config.yaml
n_layer: 8
d_model: 256
n_experts: 32
experts_per_token: 4
d_expert: 64
d_shared_expert: 0
activation: "swiglu"
moe_layers: [0, 1, 2, 3, 4, 5, 6, 7]
router_score: "softmax"
normalize_top_k: true
routed_scale: 1.0
balance_loss: 0.00803
balance_bias: false
init_std_router: 0.0261
lr_router: 0.000338
vocab_size: 8192
norm: "rmsnorm"
norm_eps: 1e-05
tie_embeddings: "early"
optimizer: "ademamix"
lr: 0.000378
beta1: 0.9
batch_tokens: [32768, 65536, 131072]
seq_len: 512
train_tokens: 541700000
steps: 8453
dataset: "wikipedia_en"
Below are experts of layer 3 (counted from 0) of a mixture-of-experts language model. Rows are named router (the router's row for the expert), gate (a neuron's input weights, with its number), up (a neuron's input weights, with its number) and show model dimensions 0-255. Each number is 200 + 40 x the weight over its row's rms, rounded and kept within 0 to 999.
Before each expert's rows: "gets" lists some tokens that make up at least twice as much of what it gets as of all text. This comes from a sample of Wikipedia text that the model never trained on. Tokens count by the router's weight.

# expert 19
gets: " ", " G", " D", " S", " L", " T"
router,234,194,250,254,124,250,175,186,204,232,171,179,203,210,141,179,249,235,174,224,204,199,217,154,218,305,233,224,210,172,200,203,207,252,157,209,139,151,194,183,278,193,174,203,123,263,193,168,243,168,116,238,201,195,189,126,231,149,149,196,247,194,178,241,234,136,150,259,177,155,197,215,165,115,251,180,151,124,196,179,172,223,159,181,233,194,147,168,211,92,232,249,284,200,159,170,232,216,151,231,184,215,170,208,188,220,196,189,244,151,201,225,233,166,150,150,133,151,133,246,154,237,155,156,234,191,154,244,207,138,214,281,160,167,225,207,190,163,193,195,234,283,219,161,258,148,195,214,250,191,178,185,214,162,131,251,237,161,242,175,236,207,213,247,118,166,250,135,172,210,192,212,193,138,196,201,151,199,286,236,262,136,241,189,253,246,204,235,137,201,231,171,266,221,254,166,233,151,191,200,228,204,197,189,208,172,158,216,181,234,252,208,213,202,160,193,215,165,109,145,222,214,238,180,180,158,200,234,146,247,166,216,181,189,143,177,242,244,201,206,189,281,238,183,260,148,145,128,168,191,273,160,253,212,176,247
gate0,200,198,154,268,135,186,233,166,168,125,219,248,145,123,189,191,217,226,263,280,198,166,128,136,177,209,292,188,189,191,207,183,209,175,197,216,206,221,176,141,242,170,224,260,213,177,257,250,193,249,138,189,194,197,203,233,145,146,152,208,152,220,198,180,180,217,142,198,171,292,127,172,148,190,187,227,174,206,211,205,126,185,195,128,239,173,195,231,228,128,176,162,236,191,192,159,132,234,198,166,93,222,217,142,235,232,143,235,236,198,218,176,207,222,155,254,240,220,231,203,132,231,274,145,278,201,263,202,138,147,156,229,237,183,209,163,184,182,205,301,214,237,204,140,172,194,184,280,188,217,213,140,167,186,188,180,246,114,184,199,228,208,187,151,208,243,198,256,253,269,203,243,205,120,196,288,170,208,236,184,134,196,207,172,264,132,197,223,241,193,231,163,192,175,157,241,202,228,265,196,213,190,124,175,212,245,170,273,146,269,209,263,161,173,212,188,246,194,248,152,193,153,259,192,230,188,215,219,211,204,144,187,160,157,235,244,134,120,161,154,236,164,211,211,180,188,239,228,193,198,212,155,183,187,268,203
up0,201,244,150,248,234,253,167,205,72,173,245,252,210,186,169,239,198,191,207,217,236,218,271,234,185,207,204,110,233,135,121,288,184,224,227,187,187,202,184,215,173,190,237,292,138,193,234,231,253,177,168,223,302,199,255,266,133,182,204,204,122,203,183,230,233,194,214,104,222,202,227,213,125,211,211,212,165,231,175,244,160,253,214,216,200,205,272,122,202,134,208,292,198,142,198,172,194,181,202,190,201,221,162,185,181,185,170,216,166,177,140,175,195,222,182,123,198,152,225,296,299,206,250,190,195,103,181,157,179,196,200,117,174,187,255,190,249,216,170,184,213,179,199,184,263,223,192,197,245,171,214,281,209,230,188,207,262,223,198,221,271,257,189,197,223,219,228,209,136,249,210,200,221,289,191,184,180,242,238,130,175,277,164,225,136,149,250,142,149,226,185,195,162,202,145,257,230,197,223,194,183,160,135,199,173,196,136,135,170,245,174,183,195,209,228,210,243,197,212,218,175,182,219,247,192,200,238,211,213,170,188,105,200,217,180,235,226,196,126,167,236,225,243,234,219,207,180,205,170,228,171,187,119,160,260,259

# expert 0
gets: ",", ")", " –", ".", " and", " that"
router,205,262,197,207,249,223,185,227,214,170,173,180,186,177,157,160,243,310,210,213,188,157,215,192,193,157,224,231,172,202,121,156,149,177,187,179,171,208,211,155,169,201,181,125,167,185,206,190,197,308,200,237,253,229,169,191,139,236,271,158,153,247,114,186,224,229,122,233,223,206,198,163,228,234,221,174,213,230,202,270,184,144,211,177,208,263,260,193,68,183,184,182,218,198,254,277,153,171,165,229,229,189,230,261,219,174,214,203,254,162,169,225,242,203,263,242,210,192,181,170,131,162,193,166,192,226,229,181,157,183,193,155,190,141,270,140,313,145,167,223,245,156,217,172,212,215,206,247,203,203,264,160,212,229,225,167,250,260,181,128,247,185,192,156,272,220,260,134,273,146,169,219,246,257,264,188,214,256,261,142,180,180,197,220,254,194,186,258,121,265,185,242,259,189,228,237,164,223,181,146,141,175,174,230,226,212,252,227,197,162,247,137,171,150,248,214,187,206,174,199,214,271,204,176,164,157,219,193,200,155,229,226,221,190,204,239,198,166,214,248,255,180,250,151,192,149,202,152,247,272,194,240,180,162,275,155
gate0,181,261,166,215,237,213,256,195,199,209,143,130,210,197,173,185,167,187,195,277,192,153,207,156,236,226,240,158,113,169,177,177,252,155,155,243,229,236,199,161,226,225,167,196,115,206,209,208,191,129,196,185,236,196,173,150,233,133,223,109,167,170,319,141,174,218,190,182,236,193,188,252,184,216,232,200,238,182,202,236,174,167,152,193,241,241,188,200,137,139,151,269,204,196,204,203,292,168,189,154,201,226,181,266,152,167,263,203,200,186,253,230,230,104,277,215,205,197,191,235,164,165,233,148,191,223,206,223,155,148,205,204,253,180,205,173,199,168,236,154,141,131,201,164,249,244,206,175,299,191,209,154,201,171,173,203,192,187,187,143,159,193,198,171,132,260,146,211,241,210,81,219,309,285,202,181,156,185,165,193,206,266,240,178,199,157,203,163,263,155,161,223,180,206,279,191,135,225,258,176,192,194,214,182,187,203,169,217,231,139,228,205,159,191,214,126,210,208,223,127,125,231,198,145,197,145,292,156,171,150,221,310,131,201,183,190,193,191,174,190,189,220,181,280,208,196,200,167,218,159,232,210,217,226,225,177
up0,225,151,261,208,182,238,193,234,173,281,157,188,302,201,205,144,259,187,180,194,230,200,221,236,179,191,240,334,143,176,231,221,168,154,210,210,153,226,155,228,170,182,162,230,185,230,193,248,171,229,184,164,197,193,223,226,190,180,191,194,236,106,112,176,266,282,186,165,173,222,240,154,211,204,203,176,159,192,208,252,181,227,201,274,152,165,193,213,284,232,274,158,210,138,214,206,128,209,219,195,211,132,247,178,237,205,162,153,207,185,106,202,152,232,157,222,175,191,179,167,227,159,224,217,219,201,200,217,228,209,206,193,203,185,195,244,150,166,108,234,244,166,151,227,215,153,178,164,188,179,167,307,218,225,233,238,176,184,208,201,151,250,260,246,234,248,153,164,172,117,247,138,111,164,252,165,241,252,205,265,190,178,232,173,126,207,220,181,197,188,182,286,251,176,218,236,173,84,244,217,188,183,172,112,177,201,237,293,180,242,181,152,226,201,185,226,123,151,207,195,185,151,134,230,231,201,147,177,159,187,149,217,186,230,154,234,198,242,188,138,219,181,276,227,187,204,235,225,226,163,252,189,229,174,160,218

# expert 23
gets: "s", "'", "ing", " United", " National", " University"
router,187,193,225,224,220,118,156,208,209,145,262,176,223,231,202,171,204,170,238,141,204,217,220,225,122,190,257,171,230,230,226,194,104,161,186,170,185,169,228,263,235,163,171,231,180,168,269,146,197,253,271,211,176,177,289,154,201,107,190,151,223,154,184,204,231,182,224,185,187,142,205,275,200,289,177,223,233,86,195,214,204,263,203,262,203,132,252,186,233,195,191,215,186,238,218,278,146,182,217,167,199,186,166,234,206,237,257,278,178,223,222,158,202,177,261,165,123,131,241,118,251,176,224,176,159,133,236,160,247,238,178,160,235,290,199,218,221,232,203,271,269,146,150,195,203,158,183,191,189,259,260,202,256,248,184,215,215,265,171,236,166,131,202,158,187,194,223,203,185,190,255,195,192,210,230,178,297,159,105,266,260,211,146,179,239,164,137,247,195,204,214,245,166,155,220,238,196,197,215,164,181,175,195,181,169,245,137,233,205,152,198,161,209,180,192,129,140,281,113,202,236,237,222,180,223,203,246,225,251,212,201,235,177,251,195,183,220,143,232,191,204,238,140,209,226,198,221,174,191,189,146,212,216,151,186,230
gate0,286,196,152,205,181,208,196,205,110,210,186,158,196,270,187,221,230,249,201,277,189,233,233,188,230,241,242,167,177,266,282,169,151,216,146,225,246,286,207,205,191,174,222,192,203,239,222,189,120,241,207,171,177,216,164,214,243,175,217,171,268,242,204,230,188,121,252,201,269,191,244,83,207,217,205,156,207,174,143,164,188,285,142,188,213,174,104,248,238,169,173,170,156,180,216,161,205,183,142,130,222,193,217,268,226,256,176,77,228,213,152,213,193,276,224,237,168,219,187,241,203,183,182,172,180,285,105,249,191,177,248,248,211,164,195,178,211,200,173,162,174,254,166,196,179,182,204,160,199,267,247,204,164,299,201,232,212,171,176,202,238,142,127,194,227,171,179,156,197,156,227,211,191,160,184,224,180,206,177,197,226,278,218,187,148,249,213,183,205,152,137,185,240,203,196,236,236,241,206,279,275,236,260,200,193,199,184,182,235,208,175,294,211,136,215,250,233,224,169,204,189,230,249,169,159,210,245,235,170,207,125,252,185,160,211,187,144,271,224,228,167,177,275,160,243,164,242,216,168,119,247,223,220,206,189,187
up0,148,232,212,182,252,190,200,176,209,233,207,252,175,206,168,244,209,195,101,195,268,172,195,151,184,176,186,144,201,117,201,170,231,209,269,231,161,276,236,244,217,238,226,205,128,246,172,235,202,177,147,162,164,220,183,208,163,237,218,81,222,174,228,203,180,250,207,251,192,174,172,199,200,184,181,149,168,247,171,219,161,181,209,208,138,165,292,240,181,169,183,177,236,219,223,172,203,204,231,213,202,182,284,192,254,209,106,215,215,227,250,194,253,153,173,245,292,196,267,301,175,152,231,261,193,143,172,197,192,190,201,193,146,222,169,272,214,201,208,212,157,181,190,174,153,249,241,197,201,217,191,184,222,223,219,69,116,217,235,228,192,176,288,196,277,197,185,178,220,217,164,192,225,156,287,238,151,225,223,165,167,263,270,242,229,207,214,151,169,237,263,126,196,240,194,203,222,219,158,200,149,168,194,253,199,187,209,236,197,189,228,175,263,147,202,260,249,200,228,144,223,219,162,234,199,197,200,195,230,128,266,202,271,175,209,268,206,214,180,144,179,173,189,135,170,284,167,147,256,148,179,286,162,131,196,158

# expert 29
gets: " (", " ", "'", " \"", " K", " J"
router,220,193,186,232,202,173,122,165,143,115,151,255,195,210,200,125,226,133,155,177,249,189,190,222,137,135,164,178,228,212,214,187,220,160,151,155,199,144,197,209,227,188,198,241,118,180,224,162,238,249,206,161,211,191,177,187,233,129,142,109,242,169,136,188,218,232,186,268,211,168,222,161,225,208,227,141,245,143,169,231,181,209,182,197,205,199,231,251,184,175,196,235,232,257,181,287,279,174,182,195,102,237,182,242,167,177,219,270,271,278,131,154,197,211,262,223,237,191,251,179,204,243,165,232,162,180,184,212,202,300,277,232,183,162,98,221,234,174,171,215,220,202,122,157,101,136,144,204,195,204,168,158,221,166,135,198,121,214,203,209,206,199,205,187,184,178,231,206,147,169,188,252,219,267,166,183,219,198,270,195,275,150,154,146,257,192,250,252,185,183,167,190,182,169,217,220,130,154,216,208,102,250,213,142,192,190,155,235,177,232,166,200,135,185,188,146,234,282,202,199,199,233,158,215,182,198,207,236,204,254,207,198,175,165,253,120,172,193,246,250,161,206,262,211,185,191,242,204,224,182,191,253,225,213,255,208
gate0,166,224,136,164,194,200,162,159,179,251,228,179,157,171,170,195,179,226,194,253,176,128,171,141,129,140,203,178,147,183,229,266,250,216,239,206,226,201,109,174,188,204,132,273,212,162,224,216,205,179,157,201,243,189,210,251,181,173,261,107,185,163,209,217,189,206,197,190,172,212,156,113,206,156,133,210,237,312,169,170,214,173,161,190,303,240,117,200,188,199,141,155,112,158,222,166,132,165,149,180,156,214,151,196,209,253,209,169,227,206,176,185,177,300,232,172,161,173,242,240,188,177,181,206,225,154,196,170,201,184,178,201,174,216,152,218,235,203,224,241,174,252,222,201,194,272,167,308,178,197,179,270,106,216,153,202,159,192,258,208,203,280,186,171,224,160,203,175,219,181,276,235,228,132,175,83,139,199,169,123,196,174,221,208,242,263,166,201,227,193,180,159,180,207,201,200,189,202,233,260,160,192,137,140,159,200,217,277,197,192,211,227,272,139,165,229,199,137,174,213,272,152,194,208,201,154,125,240,253,168,227,216,166,153,231,248,189,164,184,190,221,172,182,196,262,245,215,195,210,139,265,233,185,186,188,196
up0,208,127,163,206,261,180,183,258,177,245,87,136,252,256,216,201,222,192,222,211,267,199,287,111,171,229,178,158,235,186,241,160,202,128,196,178,129,209,126,178,234,200,139,197,205,246,165,169,138,193,192,167,198,220,167,230,232,126,165,166,185,251,257,219,190,210,168,265,245,206,216,215,214,221,203,208,221,165,194,148,172,182,201,246,225,217,203,207,260,187,216,318,251,198,218,167,124,201,302,150,179,246,262,255,165,252,223,233,204,224,212,194,188,113,227,198,154,155,168,191,210,206,182,257,226,300,206,226,199,176,212,233,229,250,211,239,169,239,223,154,284,226,225,211,210,218,201,219,159,171,269,201,186,278,195,209,183,264,208,241,215,197,212,231,184,183,174,214,205,188,212,193,217,298,206,203,206,233,206,223,155,159,134,216,219,173,266,159,230,252,199,221,219,266,216,192,173,239,238,134,219,129,187,202,229,123,113,166,179,159,204,210,223,221,243,187,207,200,165,211,234,213,240,211,192,279,247,215,126,201,262,190,180,252,200,167,276,227,194,213,162,184,205,204,151,150,86,159,207,230,264,201,227,228,92,179